Weights of a small mixture-of-experts language model, trained from scratch on English Wikipedia.
Training: a variant of SOAP for the experts, 1061M tokens, 8095 steps.
Below are experts of layer 5 (counted from 0) of a mixture-of-experts language model. Rows are named router (the router's row for the expert), gate (a neuron's input weights, with its number), up (a neuron's input weights, with its number) and show model dimensions 288-319. Each number is 500 + 25 x the weight over its row's rms, rounded and kept within 0 to 999. Numbers have three digits each.
Before each expert's rows: "gets" lists some tokens that make up at least twice as much of what it gets as of all text; "mostly gets" lists some tokens that are sent to it at least half of the time. This comes from a sample of Wikipedia text that the model never trained on. Tokens count by the router's weight.

# expert 2
gets: " a", " to", " was", " of", " for", " that"
mostly gets: " have", " but", " had", " not", " would", " has"
router:499543495496544466493517545522565521484514456497470497481473521521501522494467465481486521499460
gate0:504484499522546520449488452507516476524496509476498486546509519492460505458540526485487517492528
up0:529537462502517485495524526533538538514519514472513499499463509453510549536507529545568451502518
gate1:533518511471540504500512518508488452487499461495491476517514532507485505493487514516486478484488
up1:524499496482458491482483488514467507548495483508496500493463516524512513516572452515527540499474
gate2:546483480507493463488529511555506499480522487502559501523493538477493494502486470483528496503502
up2:516512502488482480502515518467542476507472492475541458513525479497529506496455489477472528488516
gate3:495505516495508503522466497533521518540490501517509471512530508500476524482415508504512474522528
up3:491488529521552526506515512502488475496490495488499502532513529466509507500494502483482499514525
gate4:519517480546481510485469498523503510492481481481513508498468514520526469514512464463470461508503
up4:447508494505488527488473485528533479526483454489444525499520475552513457516495516531553460488506
gate5:519501496522492493479511504539527513491483531541492492500464524504523445490486504522499522475551
up5:560466486484477491458535500573463527517475507515480552461486480509494475573505457530516516507539
gate6:524503478514471497511447515538491536521505473503502513533502498512501513499526472475487507454494
up6:500498512508516500516535516457539510483534503503480475465531510518480495498549479509494492480492
gate7:506493481502556511517517497544529505504536503464539519482515534469490535518443496482477523505466
up7:456522525527487485493484490498484510475463477456474488494490532533504505537504504480484508473499
gate8:515530495534517536495471501521505472527454513452524499519499493565484527504490512536508458557497
up8:481516460498487555480535502493488450517486504487539491492470518490484516519496462507507490464503
gate9:460488466516529486467461469462502503543521541473482479470483470455509501510494515521499505475486
up9:458502464520513480527493481504494514488522483494574519477508465512504488537481505466518477502511
gate10:524507504465474524528522505513515518494495472460483475478515493529515496501517531473451475525512
up10:493500516446480503520541505438513513483523546500469483458481497478503491558452553511530510514522
gate11:524475511464461514508488519470488514493569496481504550527510494524484511482500497533527491493475
up11:523551503481485492506478433495472532511459490486481480465482518520515519501504480472503453486487
gate12:508517471495507474529558520478545501495486516435527522481529497510497503516476517507522484489499
up12:515519494518514512489454479490476501511534504501490505455499508543532519498489500518537517514489
gate13:519450484517493482510490542487515477496463503481497506502551534486499501532464500520466490491476
up13:476506510541525518525518496502460507483507500474517504490493500503535466492516546483507488558486
gate14:450508482524483490482510516492494469494479513534516510514543523484442511481493541489498511446503
up14:508505456548469481451483469496464446476494504519488491498556533514458499522532489539507496531536
gate15:509492525499515469486522500520564503502471522501498507506479479494523519479485538502490520499512
up15:540502499515542490457534552490522504545517511500485509522512509479513511474455489498477521493504
gate16:479502515493513515517489507523508427483486518513507516510488470481494458516479477532538496484487
up16:487497494495479467520502462504490537508530521517532507513455449496484468510494496477508494515466
gate17:527510501562499487503471481538534472509512519497510455493522500518506499456520522493495510476514
up17:483477468477512482495457509456492523534546519517471502522505481552514525465495524483454453469511
gate18:538495488508482476530478468543528476534480497496530475490512484493526542515517446501476499506516
up18:474520514503483489478503489496448502505521524469514530517520482478538475498499502509485496498464
gate19:476490467464499463522487497479495534493464496503529521520502467443458513544453499505477518518540
up19:472505500470504466481510490504532511465489488489478513528494517486497493503527506516464515490482
gate20:503544513497496479503487482497481530502507448488495503493506517516502521538462435501504524515506
up20:535474477508542542529465516508541496519509486472534520467481539489462507506473489503477482533467
gate21:513516502516438469480503520508473507492535502502522535527527471469518487498433542516501505493551
up21:514473494507496492504452487487544501507436499499515528499508501499535480531497539485501517485547
gate22:536502483517495537524475491540514485519475518483478489501512506510469540505476529452495433481530
up22:479492471512460543468517539472498526542533523532483505490512526487509504464513476480483519470502
gate23:503504485518542503500517548511508489526462485521498527528539490474531549502485491483507488490499
up23:522498490528534506486499505519479496530490482489559488496459507525468477525550501477503531464485
gate24:525455562522482498512513514504543532474473507488494500464516477464475516480511494477503496480478
up24:488533505511464528454471509498517491492511505512508541497535511493485498499505549464502482481497
gate25:511487518499487486467491519460531446474507499497490505514501489533541544430493475490500488481502
up25:472497499524496557536496478509461505437539473509509472549494514475532453539474474521526512472558
gate26:493556503513517484499514503470507511480469474520491520503447521511518515553459484528496542525525
up26:506532497507475485536489485474530456478517511476514562463521468471492513529496490509465509526496
gate27:499498479516507482487517503494492500493488518494487507474459454525479492488458447545469493503509
up27:497526505496530458509491479484520504488521485516482506495520506506469482512554504483483492498539
gate28:484518511529480485542476467519468515560532510491494483472516469443518491509504539473475483494509
up28:508483497475471466485566498518519527451492528456512526491481512478474501504470499462488522499518
gate29:475469506531504477498511498515515514506512501521471567464506468488499498517525507489497490490528
up29:445450469443496498511498476528505507500492517483510487496542530475461468482512523506435477516502
gate30:512445495523488469529461525519521486516527488477495488485492470478470465516494455463560481520514
up30:488546522503546476462499530480478494490524531514488499524521458498486552525516517528477515441558
gate31:466545515478510513454497507468517480480536494502506517491470473519496504482511504485514492507520
up31:490475524510507463499517503524504495494472448481500525484510526484506488493505503460504523504487
gate32:525554518503493489509506534514530534509507530503521521493508500504482491494523471516494494495508
up32:461494487524483499479509501516517461477502529496504496516512525525496509486517514494523519485486
gate33:520441465488493471440521535508528478493462520497517508536470549493524528473478476501541520483526
up33:472512467533509481500468494519543464538469486486553494463515499484502486472509485516520538469463
gate34:520500503483480473525453555482520503485514493520508512462478484454507487493488497496449502466498
up34:508489464502527535466532500477500511486524510552498491510507496509534523525513510491510543472515
gate35:473515494492493460484521492514505476505514474489422506503497525493525457478469480513486463497505
up35:490511490502413507465507483577514525502491524489503529510496489473531475459493496489513501474532
gate36:484486480422524483453525489494481499499475485468485522444459489525506493488471494579465552447454
up36:534529542510492497477508508488475478475531510470465535505483473492503477479542482500502506520471
gate37:540524501472485509530546513491534522463476473549546514471506456470483491456458501512503560517532
up37:481485482440499528476492492503510458468470524457548501505500500502533464513501510529532511503508
gate38:473491545512528504480509522507490498500527490456520427482504530471474478465504518502504541474484
up38:529522488506497516526482498525484524512479536530503529488500502494507511500496563492510491476520
gate39:492507560486492500496489531538495457480495492477523502515485459472517492494467511488489506516518
up39:520516433490480500493518467510506485528504490513516488489486436494528563535499515493467506494435
gate40:456505513500482522480529523477517478528517515498460501475504514470492505486554479477513499466491
up40:476492510490472527520484454541523474506507527486488509513467491515531482494502533490483508520498
gate41:476462480523508496461530491493458500476509509491494548488480492454479517508511481527447502531479
up41:514492468522499512504488522489507489524442480495500500480481457483481455540509493488481470466535
gate42:467520506494527478511474501536536505540463508477466495454482543466509503499489501520527519546478
up42:511489482528493522520492448507457476441561470493519530480492423555462468526516505530502469499472
gate43:488517493471445503494488478457489488508476504529531496505488541483441465435445487581490498500517
up43:477479490446480510483501506503481539520546496495471505499551567537507467464505475528528502526525
gate44:462522489489477501489522526493536517504529527517482501488479499508494491446524481516482487463483
up44:505494479508478493496506518544491477498482497514514477502459488528470505500488484511487509528511
gate45:492480530457513508487484512524493517453514458492511505514514535472517489497483524461506517529514
up45:505500458521484471472532503555462440489497477541483503559520506509480494517504499493509500467539
gate46:487520532485516483509496539501538451518536470483484500494556463488546446463474494517488533493517
up46:503518497471511488492486517541514499496473521456547494508539524493481523552499527501508484504533
gate47:507481539487538509528473528467458518480465509517498518546467532486528514476494512460514481483490
up47:473465565507491492522502484466537498495496518503488484538520514540477560506501517528510472461529
gate48:484500489492525483512501497509521503495502488496494523497489560460493514506456496496481492498552
up48:518478472479462528516505493475503473492527496519485535508525508518473468536512498492501542483482
gate49:534502523499499485507529551515497501466473519489488482493510478522464489514459528525506483506495
up49:494472484502480479530443529488494497487471494544515455501515451448488523524503516557531480475477
gate50:473519520522531509486511511481510468514460515463464455518452493535498530523495528522521510501469
up50:493511514464552466491494495462490529503505518493515516475492511492490511547497534485490512503530
gate51:465514544511502457497523483499559495491516495480506478528514526497529482515454493517502468523518
up51:500451517557465506455476459526482460509521445536535543550475535442471465510571481491494495480499
gate52:521485505495522488469466481488464468496504463472486471478540498533521524479468501511529515486491
up52:498491487510499493547525470504475488512504495504474524490473483473510525477503541501555527540499
gate53:547461503462516523508448463570511519512484489507467468507496531509487471464514480499527478505531
up53:496496483523484513486531527455538496506508493504538507534532498508499520470492544525510497486519
gate54:524498505493507493478542502524495492544486515483513542493457510518497533471521487482452492479524
up54:481470506482507443521483504509487506498541514517467513484553494524497540502530518495497495460477
gate55:511497496490503478475502522479522507496489470499494488560508528464509453497450464474548477513529
up55:490477522454486484543477487491441535511514465477543500524519502545551480523489483474515499519551
gate56:472565497482493469485468484492498506472462474442505528458512511507532473562496507504506495440459
up56:493494475454500539543463480502526501500546462483458496483481512459529528498457460546518499497500
gate57:493484500499467532504527540462486494487495500498453488468513483494531505516442507489479485517482
up57:519462478462532501459487463510512502526453501541461489536501459535506499482520479495519537541452
gate58:507538485484466484512495496537530543509449583488533511453501504473464521515450492515479482526529
up58:507498488498476510478534508538488454531498477519518488466500505490516469491470506451552497501540
gate59:472476439482505496432507505501530503516463524477506505493493495504542502482516530529525546475459
up59:488495486483502500472511461497490465492478490518497458522475472481574473447464512514449473480556

# expert 14
gets: " the", " and", " to", " on", " The", " of"
mostly gets: " on", "The", " or", " north", " the", "On"
router:505530518456563488496494501514518520483505505470509522531531537514474509510496504494480536448466
gate0:493513518482470503506502489493458473489528483533503494477479515501474489545536513533464458538507
up0:492469538503486496515493507542479513553533466466515498510561520487500525529529473490502498571488
gate1:554478518481516526529509497500459486501535475482451529500486504525479487509512535516517487499552
up1:519529482491476470514509497496487502545475487517503503496452489491511521504533458491457509519524
gate2:477505491495490527507499465489506566491463524507497495462516493472474498512487460472526484512511
up2:487479483474492508478506497461492483499489468467536495517490484503494475479510563475469478464518
gate3:481533470492517442472472530465506484507461539483507498533503516509497498525505496507510517488521
up3:526482503511479462499450488489500491462477490491506494458497482527479475537507465513498515457462
gate4:505474536487495489503507550534504555451505554537500508552511530473479482480481532522512538528454
up4:517490478551524537513476504534455504476523510563521471566515530454474511472500516535523501500503
gate5:492519498510502499523471509479527516531491527464535537462520531515472486518498496495487484528477
up5:491460495494488514453447499499500475490458526472479529520479486539463508524535471488479557493500
gate6:469504475462504488490490509517527507506508490500504468514515453485545486469544500507516497473527
up6:489525499526445551459500542473482492493508511502506488521523487477513496533534512518447477499496
gate7:496483466459471545514476538531569513421521476496535522507470475500540498508480526484484532467493
up7:485452516528532478511507496565534500490490507492483491511469519505483493530511486527499490483519
gate8:471469472488486528438537489496466462499522497505471507495507470469481566496485473485503517468473
up8:478514528515515489486483473487503545500477561500513473475495529506460512487527524498497486508485
gate9:513495481533521509526471480492469495520500524465527511509473522540499521492514499475503506504500
up9:495507514487512445488506519511483524520488481465544499502563500533493452492529448519472461514519
gate10:500478479471518467544532517494513519517450519511509536528506504459514509523498496492520502512554
up10:480529498468480475534490490502509508510485493471464480501527486497515452511484521506522507494502
gate11:499535523496527520512488498510532469494543473507497488522500505488487489520433553479468495529484
up11:479538488519521461512480473504485477466478487477466448536505503541557502515513503477544531506536
gate12:530512479456533452493506490534540521438490500483491522502501501513469506511490566516496509515509
up12:547507443473461527531536468466514494499496483514504529493504541528499506459491482500521496504501
gate13:488477524460478508475510450510525489525486515566502491490501524514513436543516510530496546466454
up13:454515491474469502456525513483480516498471482529490489571460481469490508494489493495493502504478
gate14:480518450477511508539523487513486427527516510493509538513489517480480523479537495491476479504497
up14:456533498498493529440472504546534522513526542503482533520481453531464498521498504443512447483493
gate15:469558509536507494482513515518495493507505523516508480486516501514503515503466470482464491499521
up15:509499522455491485508468535553518521463500501561491524494543514518524521492517532513543512480501
gate16:513545512482475521514478497490507485488486478527527486500502489531471515526494478488516547442505
up16:511484515475486523537502505506515484518514478514501459492465510483499551473477477537517503473509
gate17:491510487496509480465476505493485490479486492482473534525487492502488529516464499501537554517557
up17:538479503485473522516537530489533502507487549438515502507500539531484513563467491506506516491480
gate18:513520487480534489486506519550503501450515458538494492497525485477504507478462482481479521517505
up18:529587535520527528498494478526505474503516477472508505520526512494479508551510471505520515517504
gate19:505466485494522442526519557496488506501519476543524501510493483491538547486541482475518493521498
up19:478503482520509543493482528500498508554484512518526488470486489489517494515507470495475514517477
gate20:529512508492454518495467484496481480483443509520532550513507473498557521553503471482498501490510
up20:507518494493484498516526507503520538459493539473518498487496496495516497498518443536471479494487
gate21:474482514514514496493475467450529540510514500499463501482498524527489460483511496510505530497518
up21:478497519505473499501508496465499521555545536523540499528501514527537519484503490552490507544534
gate22:504468536462482508488504495452501471503506512477502469506487530486542459490471504494507444477537
up22:478493510521512499508471423452486483545505498532475454558484501529511516492478462487454476485502
gate23:488510537526532468505551494531478541459479587519535523513528520475481458495540483499509471481489
up23:523462508515518500452515505539521502478497483517500488455529512504549482492540511483490502482485
gate24:526509475485472529467509502503470498515482488545512483472533515481484529475517503501459480496511
up24:481503509525474492493540482525496497513498492494481510505469489489513506479514512515524487515512
gate25:493481488484468511479454534523531471488473486542478514492499504495503506502457498527511500496525
up25:509485495460508474487531538480494504492501496502523494503499530520497477499521472466513539556481
gate26:502503455482483454530475516516543490512501527470517541500474510492506499517464519512464446480483
up26:475477469558494506495484490460482508480527451460486467471499528544479480503530528507528555476543
gate27:501482523523482499483525515509506499514491515535519528483515523479475491494492473491483552476497
up27:483527502509458496511489468485516469526489506484510489483493523496524504522502478502497470542449
gate28:534508465490461515510481470504532529436551479517488512481468534512500474536502542458493493504524
up28:492521499537457490481531473537466490472531488515508476494468490502477530539471471538501530480504
gate29:502509532491516519442509485481507530521498554462565511535480515537465457476520479528530481505480
up29:556473492476478478524533526494503505530511482540492533486488478487507472490471535482484558515500
gate30:486516482536503487505482497546515475475521509532532457532454470462476536541505545512538453470526
up30:500489466478494517515483505513558504479499476488460456495479511486502489520492476411517512528480
gate31:513482515460517534488474483534514512471515487520501505481503463465494473532487516484497473457484
up31:470507503529479535508488546472488539461468482458462488542511462550530497467523493457535445520541
gate32:452450488495542484519483533510536509504493502526512491505502473516497447501521504475492555448514
up32:516514446489514455496513502493503557499491562525503510477501488538452521500519509505476527486493
gate33:496525507491498477570507485497465537526511513564485484504519502499451463518534513485480521496478
up33:505529563485499509554533527499520443490528474515538461506548512486486542519497438515520520499464
gate34:462504517484500514493494443504432461499454491467483466536481506480527515491485545487516503484514
up34:467504533495498503487503461494455494526484486498461531526520477496501508506482501510494491454486
gate35:529527507518528505502534498489493478481494524496508499509507504509527531491455485484512508468533
up35:513488468492521497478467535564492450476531520511462515450514519566524536511533474509516521518516
gate36:465494525483506492535512493553515487507493516493487516530513469497458482474504517480521516498488
up36:474539518515468484487520512480511493521515498530507505476484520523493501530489487497513502485545
gate37:451455525496500517514531503544462496505527520559511513519484423473430515501527501515513508467521
up37:500509496542482491496513468500508527488471501511484467531476462500483515523510494553490479521559
gate38:496503488509482523481536528481514525481443513516500503488512515503495519462493502502486495491497
up38:510518500482509491455479514515525474474523492520511460507497462523448509457480466478507468518547
gate39:526514443517503473519503463480504500482485503504519516492495515535506497483488497520504526481516
up39:507524473538488505494489554525470510520493501489473475489541503500509491529493510533491482495512
gate40:518518527464510479515516507524561490537513458489530514501510507468474482528529505482505486533434
up40:484508483494462493469521509462537408491534505513522521495482482515486541528536500522515483480536
gate41:486497476497499490501535538471500470516450482482448476487461481519498485459505503489467460491533
up41:552479543498517476504485525508452508553486533518491535471451481465484520556519467531522504486477
gate42:534512529511538486493498508483518498546534458467511525517485549486481494486451505486501533522519
up42:515542499521520534492511507502500494487504505453487519502504519497486491479498521503484527485477
gate43:509517485491505466553503512543524493496506524517492524507498477498532473537491473471508515519516
up43:507512478471469480516515504474487462502503538486495494481499509471492481524538477481489511480491
gate44:508505535466524482492513489520461487538517496466483537455462533514511471480515471491532538544449
up44:520534450502506514455483490491508512495479479505459531507483422478486504526497515524516478531540
gate45:514541499490511495491505547473487445509488520473456535503517474519504472512515545453517487489498
up45:505523489452475471509473465502502504480458481546484480518510482560505544501512541461452502499512
gate46:527576477488485552522465499470480509511446475508494480467491531514476495509547462474487501472487
up46:491513493493471552516489560499527503529475466476515527482509519512515521492489507458521473482479
gate47:491483500495527497538461477510523518470458460496471505498512502535454483511468507493505523508483
up47:565513494509472486525521408549516514447508502579502534502546499513495477503503519535490490518494
gate48:494527463481531478490507498518507484454470518519507521485479493470457506498491545475474497542499
up48:487488549505509517490542508444530448493501473542441502510504510542461468470464465466516482528500
gate49:510487547530536551481449489519490512489499533527450543517495467480475543536537508492494483515476
up49:496502472513438559492506517533496511486469512516526529484486510545537490507513508574510508503506
gate50:529480498503475496517502470537485503520466505475502489538489469542494503513561498514514485451499
up50:457505502523473487500525551466501529499529487490471508501519525491543523453465479502522480488505
gate51:535524548526507486512484490524518469495488487496489491455511529496500507491515489487491487507491
up51:503509451530466501489541476467499486521433501486499455489494518497494492498511496523513505498510
gate52:507539479478495502493514477510497504519459492476517474497498513522457514497480492501553524442536
up52:475460511493486497512532461513497521475501507478452545488461511515492476451453532523466497509526
gate53:478488504505564518515524513530520484531515482463444515480489461471487507494508501516504545518486
up53:529488474490483471475476543510542449522510458467498521529481547494496529493523502502517494466484
gate54:520477498494507513538462522476470531478515493491485503521493511503481489491492518543498499504497
up54:485509505537509502512438493517524468483494455522479492446519515437480481526442493446495494528499
gate55:490521532496471502514505472499495533532509541526502497508463453507514481494485515510487509491496
up55:503498509548496508461480511497446510460513472532471490484482476532531522479499435499487499549506
gate56:506512516500509481503526521505539523502440542521493523563532500519539506522486499493514481497485
up56:510492526486509486504503467521526521533484480541461529507491529502545508517485507488522466474431
gate57:522487506518519535530481501531507503486505507531490488507526509508471493501475469517514517446483
up57:475482485526508511507538526552504485477502494502507463510529506525494490500518515494581517505502
gate58:517481502483527498507531524494518522542514501464462503571505560517474459492492518511524542486470
up58:528481513487488493502452559490494463490519532528547488474523506520517527496521491502521552502506
gate59:487451517512527538533470543514440509525505515490506514525490537492500497512492503504516525501482
up59:507510492490515487504478525540542468533472480497551451511453552549514476437486498515514484493527

# expert 15
gets: " |", ".", "|", ":", ";", ")"
mostly gets: " |", "|", ").", " —;", "′", "\"."
router:561471514510540557500494500481520532479483473477526494525518524520505502491529525505480520473463
gate0:483513495535490579439525497552508524517490549484494474541515484477448471515461465452474529465477
up0:509488521511520487475480473464496519530503485473532492510466485502452499500534527504506505467476
gate1:508520544461540466495487487510517404503515481462466491516481460510485502471539505520503503492522
up1:527494470487533532532481496533499517508486484519505502495482498489484518511523490495477474490481
gate2:473501525518481500549504488503486516460535548491522504504504514490492489492500518514495503503537
up2:483520510491476484474537521509472511475474523507527471514538511509503544509556484511541507524497
gate3:459492507499519505528518473491496493528544566490461517480519461480482507476528511446493532493490
up3:539484510536485493549528446525510462478479502515518502547490438487465528524497478495487487506495
gate4:504486504477477527472528469468455533561493548477529489469498523492472501508491509482487480538520
up4:490503505493476457469523539517513505460469469557533537525472470537534499538504490507548538509460
gate5:493517485484545535467474539518526518483522482497447512467549521490487475491522489449491529535491
up5:529516491530499467508469519527511485508503444495498445504502462499495513496543473510517473538524
gate6:525542451554567494511502497488521505492505488505491513520528453510456470512514504498517468499510
up6:496504472533502534462523522519496505468542479505502523495497480480516513473507467516536482491488
gate7:479551488517462474447524484511516507507491513528514496519515471531532512484461493520479493474542
up7:497508461520501518480546513528481500536480516529485503517473521488487515454544523478490511464475
gate8:481470492470517508560479510488474469522456510461524516494496463510504520508461516491483461537529
up8:499515492517504469517455517466471564469450522459483523470517496488490535511502498523471447522564
gate9:495502511513455501525524464499448559518478492510518501504482443527529503470519515493478502512497
up9:476501482467511477521453459490558486543501460516492492505543524489490498474528516495503458495497
gate10:503528472523508502513476509531491484469481520508527492537486491552482502553515510508447575483464
up10:489505543486498480477484475491488454502505497506495485485462469500490495533481533488511519527503
gate11:467540494471474527509513512510510533523479495529500505472503534515472457516495490495485525493515
up11:500516516497506490518485523519459488479529519469480520496485466514511494530467507495470550477442
gate12:495489498525525508509489518467492445524505484525476516495482528452491551493542523492508504507483
up12:512466493517479494478500465506516468517539483482495479479503534493504497544487524477521513502512
gate13:489513490492500484479472490475515473498487477505486514481484518492498507478505502502500494486523
up13:494524539538530483466458484491479546503491481496509514445508491523519469507485487505509513490502
gate14:451501486515502521502553445467558522502451500501484541509450506483473493451478471479490502491465
up14:532463517513506502503506509529543539491478467480524520462501499455548538517487515470470459549487
gate15:484514509492489512479532510493515493518475528433476522519497525481476478460504481498499518507503
up15:487509492486542506452528517484493489487518476461466489502477499501451502522488497505520521471509
gate16:516467492474482507490517510527553508524482459447460489534504518480535501502520499489510507504489
up16:499515529564459518477441492513511519498522465487499517480498480506525485502499555502506527472517
gate17:479538534497536522480508496529484465467499508561472474498489516521492502464491447506490513473537
up17:415546498502548473536487555499486454528471454538479497540440499506496476463505503480495520503503
gate18:508533549446499510485506486533513496488517562545481515456524500515520493486499538495528481537453
up18:543458508455499468492502543495437496483505532489478489521541503510482508525497536454457518495448
gate19:528502521543513443478482491472530496499489468439462521518519522505483485492471528516505488470469
up19:509485446540484486533518473502477473481506524482489515501497509482552520508481489525517552551498
gate20:493507498472468471516510486496500508541495525502502503505487542514516507490495443498486495478502
up20:480540506495493485501499475518465519440528492426488473530479519538523506489536510470501521476489
gate21:555502455513539509521463439476445509433520525498495472503515509455527518533492509532536497500529
up21:504501500534509523474494526523474500471493523483515553520491491456511498527504511515506518514483
gate22:466498513466474557468436503518485462527520465484499487539462495532517518493482517536546530501497
up22:488537560516525522513521510553515522522479519492500556508508531533485496523515478487480468515499
gate23:484475522524528485499481522491528468422510519486450514476498509464490502504501525462495489477448
up23:573461522444512478476473489530512477501488479523539522489488476505480534489450508490473518520522
gate24:536500487499501494528490524514508453492474499518481478503477511458470504505517518526443494480511
up24:533512507500504455456471512510502462534482522482542485517554478465530478457526477519466509488501
gate25:508521496500528461517455500457498525503500534480493498502526533514493503469505472516466483499489
up25:551505508516541445501468460454483462525508474484459501538478523513488478519526472519474479457507
gate26:506513489496533508487516471538521516507460537503488523503509523508513515484533504465527541527526
up26:489487551573514543464469472468560496526507501504488511500512492506511482540483495528473498529508
gate27:491528478476494500471466467512450508483522517514512515521497538471460499495466483493516517497478
up27:506528498491479503513482493539526444529478521468541492451479538471472476504465530506546507478481
gate28:461525509485520496512484500505545471524485474495498521482492492506510510510477518478501522507474
up28:488514472524503499468477500513550477499482460508493500530498538511447495490492498486467504499490
gate29:531549532481511532477449495493460494474514474492508527519514501498494513508507501497521467480516
up29:525495459505472483511476484481474526483484482494520452475507479538510512511502493485449474492537
gate30:501508480452514462523467512471481537494439495495516521518509503516461467483510520458489493482486
up30:485478453497484465464484503492515484538469534523507469517529484464492469435496445528507490501517
gate31:479533464512517506522535467491523518524491525542455479498473488529504462452477493513494493495517
up31:516514525452488508503514494533545465498482494479475547527507517486520490487515478532496476541519
gate32:492516517495498507493501496501506505541503474486532447498518533502501520498487476492498484489528
up32:456473503562479494520509493504488498509514538492513501508510506485539476543526501481470529510512
gate33:544527482513506488519525470526454492482531474545486480525510452542488501490500466523475505473448
up33:506488491532509493518497426494483463492460473509494523507462472457464517514534463510488500493476
gate34:496510470524501509460487510513533534494494491519495516520475499520475483499498486471512482513494
up34:486541521496481511500532469487445464500456484479503464501507468495512513535521461549480513464506
gate35:500498509481534515520507498532526501470490527495495506485482513513493515469488502474476465470491
up35:518475485516507502494502530515548508499484455499522518491503533491480522484491503526502517488521
gate36:526518484507481511513492480510513530477495477477547536513475517487468484487457508532531493455499
up36:540474517507530479525469530466484528512502477490491513544525537499476508479512490523467506474507
gate37:477519497464519533502492530519486483490470537520473467491490504506465512476523530495505528540520
up37:532501519514512465482471492511501474498515522488504505465491464503520512484495484463520530482528
gate38:493495521497520481534550535516487531489484479463491527491479487495501512514545509522484537505498
up38:482546500494491464510476474539492527526449492492487500515489538497501488479452462503514462503509
gate39:519464515495485491519482496465516467506482486496478506548442523495474509494503493524486592542497
up39:507518481500507482489518531514488516463469499504513542538514514486530548472449505472486524508514
gate40:470524470493523511484490542505481457485484483442492485483505548505488529499480484473495520518522
up40:515489512500483508552439489457497488490497485479509503485489476522530519494457487497495553459495
gate41:540474504516495454491502465514459475484496464464518477467481471499490518506475505487536461508505
up41:510474515512540475484477480508492503462454503498473513508488491465481503469536447456504519498470
gate42:518524478475487486502523492494530496482453520486459500478532518505477499505506452508479489485526
up42:490492513541527508529490484501540506485459500491486521527449518486495519505533508510503554514482
gate43:486460490524517501534456521522516480490512479484461475495525516484508515468501494539524518446446
up43:483529545471533490527512530516502490499504557474510500501496493502445523512502512481497493539530
gate44:507499533530516483511452528490487518514471464505509443535512510509491478487530504536489499495514
up44:436503556464487490488490506519509505512509529522492509470482547480487507511498512478530496505521
gate45:506517469510543480519536477497517505495496490458496461513435481515469469524439484491527529462493
up45:492481517523500465527477510546449492549519469480518465495484492468503487520451555489503486458527
gate46:522471495509458499553541528512558473560526471495528492480514492510515505521483513544477456457484
up46:493494467474499527548498505489508492511476487531457494504501518512481523489496459502470494525500
gate47:508567496470536476565518488496448489452517470494469501475501493475492492506451514508528520516449
up47:488484478521497469501451492481470457527505498483509529510503517447534478504483511448542536539492
gate48:521507525485529540468477523478502540476523517496503522551508518522458502475505533489501508493433
up48:525519500496530535517482512497505519524520480510480520490502424539500523470501528490481517474497
gate49:480501490517460490509534513456500554510523501506489502464519495478472489458457513510459484530522
up49:473500516469528523510523491463482505491507459478513473496456503516514499456494498525491496509444
gate50:503467489501535512502503499524517496496492485517482530520498481504496497517505507496500489507509
up50:478534433501478536514550522524474481488538517475514541501500523484515520470535512498513490554515
gate51:503539480519447463476487504479529509483490473461512494530511512465496487550494523504508499505495
up51:505491473491497450534481454492509501481484479531498484510496523504472500519505467478483505492531
gate52:527493518475480440512539501463538529496505489493486477475504468481480476468436478510483465534495
up52:497493478496498559506509519501514513480501467471480517544504496499535510534507468527476501490502
gate53:528509452515524549493480511507540491519490477462538513478456502494474541468492478462494478475500
up53:504516506472455533468469525514515508502499470498455525556493486522521538476499533510515452515493
gate54:473496474484501500476556499470479471543484471523470521474535496522524530494462484531498520482534
up54:473488468536479527480488474517522484489463525474487492509466517499547439517466474506512478495510
gate55:525455504497484487480507499479494478452508510515483517453501483512508525490512452477482511495520
up55:554501526489507508517460531490518524477461457491512521456493469491484527538500488489506501493498
gate56:486503566479531500544448512545501514500513494475470527491550536488430509500511483511511517484507
up56:519501522529517478473507519503547516504531486475485508482474524475488493502501476465496479475482
gate57:574520537529531501495509520490536495493485486480507543486529490526477483491459531491473515530506
up57:496523524484468455487473537465492472472484505470523478482412517516483561507513483551482499456483
gate58:486481474481461444533508479519535486507512492531494488544495498479547438493480516490521515489465
up58:537503489489498501471474478508515489441527513511486529525490489511472523471491432497512511532509
gate59:472502497500514515513500465511469521490517528469526459497537533525457484481500579498457461489457
up59:514474511486502505474464502527470485506523534491504503511511455503526462497515549459503539515468